From a checkpoint of a small mixture-of-experts model trained on Wikipedia: 96 tanh GELU neurons an expert, 6140 steps.
Below are experts of layer 8 (counted from 0) of a mixture-of-experts language model. Rows are named router (the router's row for the expert), up (a neuron's input weights, with its number), down (a neuron's output weights, with its number) and show model dimensions 48-95. Each number is 128 + 32 x the weight over its row's rms, rounded and kept within 0 to 255. Numbers have three digits each.
Before each expert's rows: "raises" lists some tokens whose logits its average output raises strongly, later layers aside. This comes from a sample of Wikipedia text that the model never trained on.

# expert 15
raises: "é", "al", "u", "en", "as"
router:107070135190149124075154173111174131071163155164130140129074100079183181120177136147106137104134137194180085143095093089156124115164148076098074
up0:122139167088159063086119101130120135155175106189155172196092104100127158147146110080142140139135151126148124118088076106130143158059130131132127
down0:161114109189130135157143091104142048125105105162146138086154180160134126142073094100134128181109112133132144121128134135120106187120163098172123
up1:083153121048114112126100167167091167135096124132125116110154063112140056091115146129135107146138107131137105118169127117170093099070064165134145
down1:059120151143138108129166105141171130137143134152145144114137146130120132103125156097111114141158211132151166145080062098164159077115104171054129
up2:074119115169111147134114119173140146137180101096117110129096154130134170149073170141150193165182135114116095131086157128046106108106129111124164
down2:154154106138107182138192154099125117116127107156235101127121146162130089093199198177097094171115124139129161109102194153123134104120134119134133
up3:083143107109079135155077130151094139164170109195143136120084110105107065138179123086122121137105138120096126105111113127119120141103148122126117
down3:141132118152150173093125102069121110114161145137108083133162125132229094114095129078126129142119145071142097112123115118125165072149143145091122
up4:071203085116145138119142144150124198130116105160022143126106109135145104119137128118093141153128077128112184108147128085105159120149107160123186
down4:147155152130155073116197095108116117110155123209118137104123085092102148111147132113126121171108169118171148139129103125146140164108115177100127
up5:086145099138163135120151064138166155144141111120143073143124119156116105143192105082179095127122160132122159149147153159098093094088148153126121
down5:113110162143143108113117099148112050144133154146136157123127157030118179119107118141084119113134116138139124126093131129150147158153116135115142
up6:077105154119143150132127113170166159140149130113172137055157097114128142094171169116111137078128112133164078112159124087149098113108189135133151
down6:122140107098049173135156130149106140109118078146130156202086154145161165143133172127128138128145127134134134137091073107127178163162042077153035
up7:086155107133170092165082165131108157147099149172255108112148125105137170161133109156076136171116129155112129149101155145082103136128083147101103
down7:113150171133139124165128138106148158093131076075217124090064120101089102139157119101180166128052115127071137110240118158112182163090106143148141
up8:141147106061054150107169115155080076072163160150131078158093179127142152147145150118129122058142073100162123158096113143114151212185057153151117
down8:174119159114146191090126125136079154084145117111131117155081143085130132168145117076157159081180139119125119127149189107110222177128109126065157
up9:129184089083158123135182151162154075149104133122152119134137145167147121184195129089134124155142147147150123142120115103154078159091094124113142
down9:153174122094140125114116092139130124171131103137109176131086144133122102153115138109126194175107102114142119132100136163090142158121107128155149
up10:148128085098059078123112138123156142170116132124166133113132159132157155058139135109166125042138118079050069166128138134090093121079146094106117
down10:060114117104185120122108118167116115096093146147149123145091118199134121123116177123144107136121074062144108117114125140107120100186156093149151
up11:086118108145083100109060157156113127150157161102105163105120197160110140080105152098076118122138167146118143124176109165142116104080168131124159
down11:163098164123154180126126150148086166113116111138122116098156117122109148134095085137113152145134153121079174154124093136090154081170168137129159
up12:125160166120148121133130092137135169109201162094181127148128116174205097122146092124130161107076090158137126128058083107055062134145197106134088
down12:112103147108105119186096028143136117168195070146111219099140119130088131130140120102119117095070125102132150122108106108144112079143110101150117
up13:109142112152126171139156142145109124153110118180171093111122135099076175149076110137157130090128102019038112105125170139144135139086160116109124
down13:139111040174087162122125112125148163163111141109107105026123153161171129179093114145203146155160118108129100128144164146099129215122127149172106
up14:085138103142118166119089099147148134150122153117150084113191137163134114110165160091141077116132119144109058152101100128109112102106193122153171
down14:162139115081091079157139151105145101129138091133108089132122156161145133116140100214145091101177063161158051144186144132134176150103117145098136
up15:109194170133188123173044087168123150138137140154120150187158119117117131185128119116121188175102060105126145111132161125107108127050169157146161
down15:179191085146138112113170119139139142165117099086104077129134141184125162128133161098114107147127131165121151143112078127096110126101077109136136
up16:100096170165108125077169137147104106164144060138114086099159139132106110123165132140178112104119145174121126145118149115122142153185139127161064
down16:112174141138113154119142151161128129077082171165165154172153149062113103179109113132174111123103072163169112171144073139089129134125140107102092
up17:041131086142152117113118168152136110117104052172107114210112208094138131135132100150147147102111092170118105128170194043144099150131119140106125
down17:162134165127142103156108088115081133146142116168158142134099117107135089130151119148089127160175116051125092138193093157150111148169142113128091
up18:086156109160132103139114134175114109118150115149135107147187187092096114174145106092216120047144155169138128095143112073089118221083148061165120
down18:165147133126109143167073115088124107113078100117127069164112065113088162115141111143099105141152134099114156128129186117169109107088113154162074
up19:109112084121156148141114063133169161170111153085084080119162137152112157160161102123119037133098167118188147133133130140097127139094157134117072
down19:187097084143113093111092156143160138096153098134140122098129138190126119141117172135137147063095154107073096120198106120097145130117184130119163

# expert 11
raises: "o", "ot", "l", "el", "or", "on"
router:123108176109143131101122114074128064170048130120145144087083162127110170138099176141134184101125157098133147166068137157128099221088119148128131
up0:114130107041116125141128096134070144177162103155175091118110170128106117159137098129169140081087135129094134176080145111161139096147112173081129
down0:170135125143081090139167136136128136129136127131159136167113134134104143115153124145098152068087099147141097140109091147129095078088102137126136
up1:106137139118100107202159147139088100151148142062150133091145111130143107210135067140115123108142097086116024118160137138082121080146134147202123
down1:108197120207130105129162125126119187099129161123148202174163116124124108150125148131171069079202136137075122145074227045129096127132174151134156
up2:155181137145171134133085106153125139107160138130091130125141166125125069161135127093128179143071157088104161150075105177088103065163107131088157
down2:113138137131104064120130133188070144155149154148171189218153172152093109156150162156120167079116147125165136132165152136099158132062144114154102
up3:006173115117194181137105128146120143130121064155098130190119151129147111117187150117087097151078154140042174096107068135141120113087139163124039
down3:128114172113165092116148150172204116112154134197054137085142097186125129091139146110152111134124153161154145124140105182161139107129128099135139
up4:083100145136119166122094115168139118104081090069081128134155149175168162122137139114129105131122161090086080117130092119111097103139120128114095
down4:102107195187134103095136143127063127107134152090129116113119169112120103165152172109161139115132159135058182114149137051104118148148118084128102
up5:132116053092113117123153102137178124135092191153111022127183137177128105164083164087084127110128145147129155135154142170131107100158129089143086
down5:112095054089116069112097140078168113151117128121180123100130124193106159126122081142108088145160153103123119123119101142195117147137121108174108
up6:137107079143106141113101113127151133138186087220160049150196136150164145156125123137125116122171119162142112155129127161181075131155100160095147
down6:104116095179046108110103164232135090122132166143169163168158161139113104138122082179094136148060120147151174143132088092136087172093140114136099
up7:179118201137154125105140149138114115130136105126114094116075138111156122098108164062190146071169119148104151098110139059160091099140132183123166
down7:128139087135158136142176102141100134065106143130141113153146170166154111191214148134112150139140116076130081135076104122158139196086113134141126
up8:110160134099122077149149124139114089133210077051090161125144144065129133151097127144140128107077105142171094145081046168107180106167141108075166
down8:104198148179111114130113087206141145174136119135208140042130073150105166179102133179158132130131067136159087131150133100181150109121112074058137
up9:152150128097105133111130053163095150134110156113056078151121094155111134160113122097098135139181150130151160134107162144078115117193170146072140
down9:145113104085146119146131087136101132112136140084107146255194143090108092146149111158114155148124163128121120141079131182047106184142166145136142
up10:128172124120213174166092068118125137189111124120126080213143119121177086145085147127131112106124128099138141116115134209070057140135137095037119
down10:164163131131144103067150128227151158147119092135099069164144118112080146088117131127126123146128110140133097140135122116092211106139100133160150
up11:103146018077122099125141144132088159165107123104128099158153128098180134131107104135107102104132149108145077153107128121140144146101117128113098
down11:092142105164138102153147156151121149112151129151106144124124132164148120180176080148078182119095125161121137145136098141117140047149110104160169
up12:177097087153142118113116214147159140138096093145137161113139145156115101112132197091080138102137121141148100131186126104143085131089125136105160
down12:066106116164134147134150110080078128175052114157151159076140167072093163164199186115156158123150125150048171108141172093123045103080168120105126
up13:087121089145111136088130083148106129168198207166113062138062137163120134100120134101126171083159136155146128117137150162051125133191125132151110
down13:128029115173124194109108155131113109134145135112126104132118152123171121140099107133098107146186112134131128144157107182174120082147127120125110
up14:082111126117151138132108098159116132144102190176133093112114130130126126097143172081073123110150111140099111118134075135130072126120109206143128
down14:108110137098068120155116130137164089129114133100131115113138129111152121096173078140123121119125141190046133148125114147119098139143107184156126
up15:104169125121161100113185145134147132103182094155104123147121135115158109137144111143146056132116093144077126160119100140115094092095147167146137
down15:153108177127130145169132106116126197140144161154053129113110147144147116154118116146120131147088132143174142128142143062073116173098056143166163
up16:134102086165121140102098138138143136066175136133150109127130088067084148147153156122163157139119134204146151140090110102156101129094108144180142
down16:129136123147153118141119131097100204158133183118168115110119152118117082194111103076168133176168126120106105124142185166147104126148113144139144
up17:091135156141143122128096083134065148148162138106111156133078159101138145167141124148144161114089122081147102199125180131099096076126149068102127
down17:071131113116134160102162152210133122182079097125158132138106122149151160094140125128108152100095183166098144139098129138089196136123145142193105
up18:173080090134172149155052067145100120137124136115099122121174115090098157153106095065229069078116127134162120135134133135090129094122107149131136
down18:118158072146096168149094102191150197097178122112102153163111120111098103145115140110102142165127171059124144097157164152152105082161110126137109
up19:089122169156224163164118103147148146146112179098159138128219136138127139129138156113104119083089087159119120142075206076136206125134170114142133
down19:108070168070119123142109155106112073153150157176129142125096114116106114082101143190139028140136139164118129129134106111148105134152062160157131

# expert 0
raises: "ro", "i", "ri", "ra", "if", "ap"
router:139133123077108122115109144097176165171085068086154099153160129159134130165101118144159158152108183154138119138080161158104139179142127138112086
up0:079171096099191120137095149125148094079162086105136100158125135157171167116124119108122132073045123081156079142084107078153129131183101050133133
down0:106115120160095108138136096129107173133116129122138152121096174154166114167157102132174141097162095096185100103135105177068128050194133113103128
up1:122119146127145150167108151152107126152109128129122144123153153131133182130111134118127106095194159105172051131120158146123098136193172113080120
down1:075136104110108096111131122249161139077156151135132153132107162098134168111172183114106102156180114085182148158121161090083130145138123132181086
up2:092114071066119144104088126164097160115151136118173102110126215121138174118141093094122124102146145109148144097046151166082153109100080116136136
down2:112114209167116112170197155156151123077084086138124161116141091123124097181126125130119182130125079148144088130129098129150200113164098141116086
up3:126111166165107112087131057137089149140091107130198165150129111138162108117154126151096097092056127142136155196096137152137128163144142135164065
down3:099118159073154144129116142118111121170154168134105141120182172142067058160127106137160090117220154165117118098137155123152168138131098114090130
up4:075151097188132126175142120133162118124093103114098168153173166133090079148185098095126095135151068147116161112183178098109100153117159097122119
down4:115129159108133148084154140094123134160095105136123131205078096130099208123151136159116158123142128088136147130109151144136126136086126142095174
up5:085139170073108152142114143144023105104062168154112131154132107068160169093090151091155147168111070114171108126124110162083084088116102128121152
down5:122118142131093142079131151197154086110146104131138154165187073152124139131135140100098171123081128156131132164137117154178152106154098106109139
up6:095112105109174089168137127136146093120138185099172123131123090123127152105136117132077062090095117136135085113079101105162104138120168119154162
down6:130154129107103124182102123115094113089153088113152195110168073141085099185123142128174104133086141116142087154125124151106092149061150095129126
up7:127162105165110126155022124132143125127098141148129139173124185082151130155151140104100133124092150038120120104111081151151141099128129096084140
down7:173159144155153162096125139074116154111142135137050113182159093176160153115086182089090070085133117098137147120132126184091172107167155157128158
up8:109138172132116160121106147157119135144147131133119142103173166152113108121142200087149147104146123153111119115170067072169170125098181110192080
down8:118120101111116085100192106166136150202149191146068094095111141123138169151113077140160108107150087112176120142098077154138119121087088135106153
up9:144110123199168099138119125132112108107154140143176130154134104085153114162124107095161068076117110167149092166139124113115071123091154094151141
down9:131110111131057074131056116151137108114107123127190099143095122150107156123128174134120130095141111135149162159071136069068100191072116089127100
up10:111155104092113164131149125154177115127186122087098123115103159127140161180104181118104141145119084105174066131092102122109092056113121160102114
down10:158151145180069123111138109119151118149125105116122133131115109143162110144108141168157120117067136109150179150121099140098066144115074102122049
up11:137139162112127121140152101160118146118205092088158101145124140128160109110192118121185113131154122107146159121089136151135120132111183153143078
down11:140121136133155092098057098099099074082110138090111175167162109090096163150078147184087120201139187138086159114167149093144170128105155099137139
up12:108142153118126156188087130156120115102122129102117136138151116091099113152099093129131094085198134158164090127196132083121119174155162129086163
down12:098162103139144135111105133120152065127136124107157144140183142150151122139150117129082088136079169130114121121058145077088127183144108168108162
up13:103134098104166146174150111136173118155082123150129057131147092158122121107132097132128104119060074150096086079089119120164141106156119201122137
down13:211149139101127172168134132009144153132110144103153171086118150180145111110097135176166111174124130147148150136043050118140142148074129146162110
up14:122173092066092105138127157155093068124143138102134114113114109116168132106145167083116105136086039175154144097071133077122178156202130100153096
down14:119140142151135124070124142119135109070110125130123148099102137125127125087120119098074171124139157222148129132146146174126130166115120093128129
up15:111153129139154161134156123156141189132132116076083085187118126152139111146201168122139110104122103101169231114068040130173121143093102184157119
down15:177089123117089073106132084137119133091102121130143137069170110037161146164088071124129114110151167147099158132121106127076105160159119068089102
up16:070138139097153124135121160152085167195117113130146098197182119156165109157150155073145171188055127170110066116087149102145093131113173163052173
down16:145087095154165088107130126076150055053105128168116145158135127122119103056151122140089129039070101095090182140121125124171093126218165133158172
up17:098105155071122115098155083137136161137106147102133085150121083165171116137158119082147147131137140145156143117188143106118158096146159112132173
down17:160098102100138114153144102078104146094110127146134111064125142126065185133117119133134151101140116149106152140157073122133141126132106121134137
up18:094167125130126072139091147143147119124140141142126083182142153155122132102134183138158190148152114184124162114133113082130160148099090165172126
down18:174144130098132153136126102083137136120059119122127158143189154127166175084097112102079113124144119141132076136057075130082158121150118112066139
up19:086120105150129115156161105143133114139145162084151151226131140187148110152116152122200152114151145092117133142123094150124117101093172127135133
down19:101105092149132128193108164114082065169054130132102122170129168181169133127149061154119157108135139172106148114162118137123129122121114180119146